python train.py --n_layer=10 --d_model=128 --n_experts=48 --experts_per_token=2 --d_expert=64 --d_shared_expert=0 --activation="swiglu" --moe_layers=[0, 1, 2, 3, 4, 5, 6, 7, 8, 9] --router_score="softmax" --normalize_top_k=true --routed_scale=1.0 --balance_loss=0.000772 --balance_bias=true --router_z_loss=0.001 --init_std_router=0.0251 --lr_router=0.00117 --vocab_size=8192 --norm="rmsnorm" --norm_eps=1e-06 --tie_embeddings=false --optimizer="adamw" --lr=0.00308 --beta1=0.9 --beta2=0.95 --batch_tokens=[65536, 131072, 196608] --seq_len=1024 --train_tokens=558300000 --steps=4839 --dataset="wikipedia_en"
Below are experts of layer 4 (counted from 0) of a mixture-of-experts language model. Rows are named router (the router's row for the expert), gate (a neuron's input weights, with its number), up (a neuron's input weights, with its number) and show model dimensions 0-127. Each number is 500 + 25 x the weight over its row's rms, rounded and kept within 0 to 999. Numbers have three digits each.
Before each expert's rows: "mostly gets" lists some tokens that are sent to it at least half of the time. This comes from a sample of Wikipedia text that the model never trained on.

# expert 21
mostly gets: ";", "Em", "thod", "Total", ")", "Clade"
router:511562533471491503507493488492499475513479473529516505521463517527505531504538520506523560486507506551483476468500480490516516520470510456524532566514493507506505481517515457490504474484541460501517531482512524458471498500535475526509540515528457517483497511509471523517470460497470521500530518475475483498506495484501515513506514568472505522477512525489505464536509513469508526559533
gate0:496546517456508465552507491512474494460492478494499500517468486488483460534491526518522518516510534491545521470515528493524492517516497515511511504510505522551519508483541490473450551526440506463543507498507473496504494499490465547454496531515477511554461529482493516533504474537497524514507463510490448522498510524503486515494494557465497494476506491501511529526512496451525520506481
up0:503438486501490481506507544488523483552471549543501471496493495468512549529490466536446461483531555476491483500513558482499462516502531476470491495466493497479498470491500536469515496479484526544490494523506499488479478503470511481487507469484483529492502514516470510503492450483496505519505521498541499498519460510535492513503555483521486525505498491476466574501498526502500496459506

# expert 39
mostly gets: "architec", "cour", "syn", "fund", "environ", "pil"
router:474501476440512506505484539470480490503461493515528528524478451532453521449527506511515544477515508543484495474502490515501504509494533493558506584492513483511474441507484467484511480492525482492531525462523502465504525481499485513494532517513491512473488480498475547522475506510481520512535521498488490519531528500500525524516530536476495532489474509494523490519504520489449527537537
gate0:481508483507452433473455491481501532514459505488472509457476502525461525472516488530516530525518479546475491511534501497497498491502522483524478493492482455501459491488492526461519518511527472511517496478491492509474503469503506509497488520462494488485519518486464527560482498485501511505546501482461539471509459478545528497506566515520509495476457480487508492501509494523436541539512
up0:492491474453477481486464532514500500481518494496517475537520475509490528478497469517501551498538519546497531490519520496506502513465541513487495507526454451528473540462477487502527489498520503504542516479487487509475508457516481506485505471478510498477443510515494529520453477542473490490511506504466480470501474456514506460509433470519484476512561493475489519514494500499507519567477

# expert 17
mostly gets: "film ", "video ", "bronze ", "Film ", "gold ", "Circ"
router:466530531434524503552485517453471506495479467540536485503463467511489500480514518539530502487488540491521501477496483489541487550505499470509515534534485502511469460521511464484525498498544474498536531468559498489477483477503483506522531528537464518497496499464470527524465496504477509495538526509505473522531539526515532495491505536488523526484492508472530486523506530490485542497497
gate0:497542507486514429509488480537492475522475462512482465436486500518497465534532505524527488486525475489506488525525507539510479502484488541517515525486464523529492516525499463513532483528464487505529571470547472499494482498482451502541521465514516516504503517551516463524486497490462484496545505524491493528507465509504496495523538511464534488514496506473518466496540504493480506526522
up0:468496502470482465509473527501497474547493477488475515448514521521536504512508489457505496496532504540541547506500503499525511518506487509468510508508504465560462514527530491532537488514510495505534523484525488502519465490467487493498545529497531450509491482464484496526498504484526494530504516518475517506512492496498530436554568505443518503464502470479523517517482483525526492488548

# expert 45
mostly gets: "thre", "spe", "beh", "mom", "Spe", "opportun"
router:449501532466531496561482512469491500530469466538528532510493487489485503473507523522535506490502525498513490463489499493509516528469509483512484594501517494529465476535462468495506503473508507455498514490546473495495529475511466512509565521540493525474470481475459525511488509507498508500522538486482507520530501490474505500484500551494526526515485500473524474518526528494489524483550
gate0:497479457487541522515548455488479451502473462533550516461491511513504481477462490519467502495485525479507476470521502470500506494503495486505482492505503528483487474499477506548554506475495471485491536468540463505485482514511530555511497501525500538499471492507484498472494508480492562485548544530492454510526515463463509486539478504481506479500475525508520480472505529474442515511492
up0:477523507487478509482490524522511518502489486534505523502562506529511471473542513446519511525488486555473501482530498553496508494567470472527558517466525476497511480550513507490499517516533485510517505520502553491514476519514471544501497494503513463501516534478503549515511465522519550498486453470535521460517501472518516494455481504463522499498512532512501503533511495506469486525489

# expert 5
mostly gets: "such ", "announced ", "used ", "before ", "than ", "possib"
router:489518498493508510495507509478448518518482465553540491526471491537471508488518528517529506473516550525534468466488484485514503536483499477533527560512496521510499474506494457489519492479508476482508494488520465490502509500500500520522531519516508566461473507473517543514472498475484526516494529468464463516519536480497527497489517518469527539535463515491492447493551532458480522535514
gate0:521513439497489569500554519492485486498504511487500504495523543509532490477528502455539527463521496501520477513518522481455477529466523462483509513536510534535475536490523539475517477535471482507530513486503518510525553529459527513510529494535516514464497509499505469535497513470496511457497499503535474492520516469537486554524544494488544531501481478491491481512514526496504498477502
up0:443488539475502538498449511486505518437471525480505500486491502482502471536530530508485488540518476461503526500476490517528530485552485502515506477466500453508514511514495486507495491477533510504474521467511492506418496454527510537478498461491503458523522459483454511478486537533497516487513539508518535474476521528494502492488489509512466449508500491498519531503516450472503499494497

# expert 22
mostly gets: "Al", "Gi", "Mi", "Ash", "Sar", "Hay"
router:466530525512529500501513483493496497525494492530529521512490499558473522448506515501499520470495506516498488477510452468534510506507555497551517579516523528493466457518487483466519517478529471513500533495556502473469522495517506516510530494498483505462475475479458549520492491472460532516532516474516485530530501480490498518489524538512519537515457526483517491518521526464487510519523
gate0:507493463479442502532518517503535512472532481492474476492487500504506550471505539469510524478495517514496474515524481552465520436498549535518510498509533490509476483454466503482519473520471512519521506517500516499543510486473484509475557536465496510501482513452460465501525468537433518497523507504490529512481551523514507531506487513492508505523532502472512493475509465517478522525502
up0:440526506490506488503483505487496483547514477445487524511485479483512495490469487487483445513444516514492489532467476500487481486494465505507453494533452494477525548523481494492563506488524497478510533464457507442485552512458481496522472492517506492530494503520468527486476494478476526473490489534505487544510494457508484491510492466517476485500507491489525497549524501547504494523455

# expert 19
mostly gets: "plic", "ces", "ric", "ocr", "onom", "embl"
router:498514509501504487527491506471482504502492494561542500504444523501482530495501507528513506473492504558534476480491469504507482518508508476520544597495496515523511506512488492473515501447515482482499518489526469504447520482506486524551525527550483550459490501477494520493499494475494532505539517473481478514517515495476537531477513551479536508524499495492506489536503527513472522504555
gate0:522524495493484505529503524466513468483524538542498481530435552468511502499515493551499502505506504500491526527508513479497477520476483501548537497522479491493481547481511487475505484500458501494491571493504497493433549516531497498542513508541503489467503552479502476475476521506469524483497526497491523524519515492491508541562505501480494514472509512520482428531514519529501484499504
up0:522513485537502490517467482502502535503504499421502486521489502463492497542490486471500460473505498505496486509493472510534506478505532445482486488530465487505532463512558512544450490515474519489511495460497479516491462522454548499542501527522469456475461503538497544523487509567495529497555498499476511482528471487490494490500464494503493502482510489499553505511511502505528495501471

# expert 12
mostly gets: "also ", "became ", "not ", "become ", "often ", "been "
router:468497493490532500518501509476465446511488486521529494515497508530469521495530543519523522478496539547524494478455486505489484505505546486519522563497536524511476475492510455474514475475549457491554506460524483501483531489503477505526502519523500518495488505475498530519470492475465515508513541500481502524531504484493563503488520533495511523539476533479493515522551544483461527528514
gate0:497496555473505440503510481491510516482473530472478469455464437529490532501479496479485508473531526499442541507497484475514517484499542526523514487521496476464507491493509514468503537518474488494537484510483522500500470469550495527502520522476484513489492484497476563494483462502461503548503478458503529516512506517478532549479550489505508497458441503496489496490480508505511515518476
up0:489508521541549466519499511484442489508489499482487495479475506489486472472532526520465410509546502517498478499489503460459501483492450479511487505512511528509514500497529489481494523501540487478439502549486507511471560482496478480481494527520508496487465461505492531479496479463488517490514506472476517491532444482445490477474468516503512508478482480517509491454520460496493524500489

# expert 20
mostly gets: "prote", "trans", "sub", "Ep", "seg", "sn"
router:461521506455517478525486497485515492502461485543547540534466476563474513458508529513554531513492501546477486483494496482512492496493527464516511605502504503536495458517478489452508493492517483485504504492509492479488519473529479517506538528520471530454507488494457524518481495482503495522510541475506508507507512492504527512490532530490517518519487519478530488530497519485473510530532
gate0:494515475461503455471483504490500531482523491550509508516473483457490489478498520528503559471489511474506539483493541551484484528521481538484510464486527499531518481472499497497498482550516501511504526478492524494503501532572465467520487479495496504481528525548463500470462469446518474463513482519493492495502484479540504525514451547469486492525523516491509491509507503488457512529535
up0:467502525479455532485550479567502509489547506473509445442494533503478510510516524514493518486509531552505480468519492500482516528482476508482476532512509494522461493476553502468508489517500491528527495509483493512487545465462492512543506497460467491518506476509466498498474495450467474477470502537511545452482492496505499487461478492504531482523502507448485462493501488514466490490502

# expert 3
mostly gets: "several ", "returned ", "moved ", "led ", "five ", "completed "
router:495527503480538482517516510497469505536489480555559519512478478529443502494523530539522523479489552520548459488487466499515497520492505503522525531493484521510484501496503469483538468494510467500521526475556480495469516491510478534514536528507492538466492488485474509538494490464484525543562509486467513542506522518471531497478517512481534531513489525511506510517529529478490540530509
gate0:466475519510476473506434490504505501480472492504498533462485497497507475467517466544505488488518483475497539481478483478505501506461484469450521506539464493522466471501425443487515494474493527485489543497499495514481555520497516475477520500496501460494491488499443544544511521478519499460540502460537475498498490460519479546524514500481484498476497513464494478491482482490475507491524
up0:518514521517486540488531509552482490550545498461510491510518469466454492495479512487497468465513550550491474495491517499529512523518470516488521497527525514525485515543526523500594504515491477521501512530493506504528520482497497528489503476502517520531502453469534457504489464499497496500503486483467467529489513500519524469474514519501453530517468452495494508469523521551499530513504

# expert 37
mostly gets: "\n  ", "began ", "See ", "started ", "\n    ", "came "
router:451519488466513491557497511483500465519455472527515497522501485492483532464533536526550521459525514529513477485505443496520485523475533489507501537517477509518470491523499481471533481481502482490497521483514461503495510524528485523503522527508499537466492503481462549529481493492485535552529529485472464514502512480499526502499539538497516530518497521485529495528552529467496554508532
gate2:487526475480488478492499531487487480509502442510504484494534521489529444512509483507494483495483463492532486522497475535499499537471454477498506531496501505488511483527474462485547499479483474472478491475517499497531544514526491491510522481543522505439514464446506481510464533460487492528491512493508466512495562522514503522556523523533471489493489487525501470551536512500500468481556
up2:441507469495502546509515463510505495555482499515501535473513480507524455455476454493510499516485499494506516506521484505488470485489490511510528511504488460508499523496522516501498510480489552513485525506473480484519537490473476500465499514501483510482488491431457497525569469493503532552470497482515486476516481431526525499494507488492468507526455494499544478487445505529460493465489

# expert 33
mostly gets: "\". ", ".\" ", ".\"", "\".", "). ", "except "
router:447497493491533475525505514501469503530478480516559511500484477534448530455498523518510497464508529489547489462506486498539492509502508455544529528516519517509470475500494475447535493461538490458522511479507476482501509495525465518524529519528479527472461504484505517514482487471489520502536513474484495522525510509480548518490530532469517529497511522475536487528550524477483531523532
gate0:466494492506544502495505482503515500477503429486529483501543450488460482477482506522506467488485500470531509439516473524518482512496526503482447506512501495460473474485489441535507494457492491473479505515494487447503503501514451475524504461535494494517526534494510478492491456533508502477489461469489468503497490483478514541477541517512500518504458540499527521493498505471437512471486
up0:516497524504541508488503493492499463506492502500451562493495515567544495480488479474499540528513534524511507493529553459479501478491477504487527494506499502554538454509508569486495491533509530492499500470497532490464514475447513524491514499470487463474506464554465504489493551494526481513508508505517533536522474522523505474491482491540524504528476503500448500493529509508482496516486

# expert 23
mostly gets: "Ver", "ñ", "Luc", "Lu", "í", "ú"
router:486520524502489505522458512501466479517490467517521516509494507540473491479550500507495504463498529499524482487507485446496520523494530486506530590486513496534498462531513500485497498474543486470513532509548484456458519486556469526537493488509454513502491530496503515486491507490484511511508503471491489514519499498474543485482512541476513571510454538484513436502519508473492512500524
gate0:496533497489494520493494514515486471523488505460510473516457519493513471538536484495505526481545523478510473507505472536475474522522524535529514490530512498472491501478462452451513459504491486443521485478470504489529508472544479482506518526477533489529507493482512467486498471473462470501473492484509449559502505516430544503535537508532506518492509500484465478492510509519538509481541
up0:480499498525513525500475500502462484541495472493510479496461457507491503503491456489508488458496483504493518471522541505491445509472487516530521529492497538479502496447498465551496495517451503562527474499475549534509440534505544453494525471485559470496493513520502492461476503498530492530526478492499501475500509487471453499514524513487501521529500494499525520448473525514511479479525

# expert 30
mostly gets: "sion ", "ization ", "ination ", "ador ", "ault ", "overy "
router:503514490485490497554467539476481477510492479564511483473459478505467498482527512536497518472507523524527486476509470471510467529487525467513513524539473515512483496514494479441495450481521486466507549445535456479468483489528509521544533537521467522499466531479487530514503500499470507514521519465495471517501495497483518512494498517461539529504473484473544480536505515497496511505538
gate0:501506470516472507468568538543484501527485490521500483442474527482506515518514468504492493501525486507495540468515475483460466465516506505539488508499493567431513509459508493505510497487462481442485533485474455500465545515515496486489458515527536539483454534516506509480477508466483488522535513494499486509491507462491517501487541497481521500496492473490482488492516509504477488523549
up0:465502510522492529494556480475513547478483519503505522514488500490509515471496482514538462535559531498482531487530500468468508491507534476480492483505539496454493507518469533555485507524470493467494499553496552513525508537504497488501526508504529500490485519493510477514524538529551533463512528506528501510509481478476537484464495479515559515552494495471490507503517489555505508543477

# expert 40
mostly gets: "let", "ot", "All", "ail", "New", "back"
router:506538504459517488513492537492497481522480469553515511487453496521451500460520499527501520482492541511524475488475487463515468517507526467494552592479535501488474473526477487488503491492514514477532515488538494473482501496516513552497558513508477504493465490475484517520492491507493496541529462463484470527531511506473511521473520533473521540489465498485521498518509509476482534513532
gate0:503515476461514495526523477506552481488516465474474480499512452492445494509507515524524536525479492508491457479497479505510454534512508504510498524510535469541492470515471484496498460472463512453501510481467473486500467541529537531487579469504469495516494471483483525540462477521508462525541478466531505492493483548532514526465485502512526495481523525473492524505507481500490513505512
up0:533463516509510482497488546500485488485508473479469522454509499499516484533522492535476445424498475512512538510498536448468505524564487501511506483485498529488515518471511462523535513503512514515493501446496506480489511464467506479513477517487505508472482491544493421524502472500498518524503518499462494479523479450498470488458527483452505543470521517493508498495500525522506519478508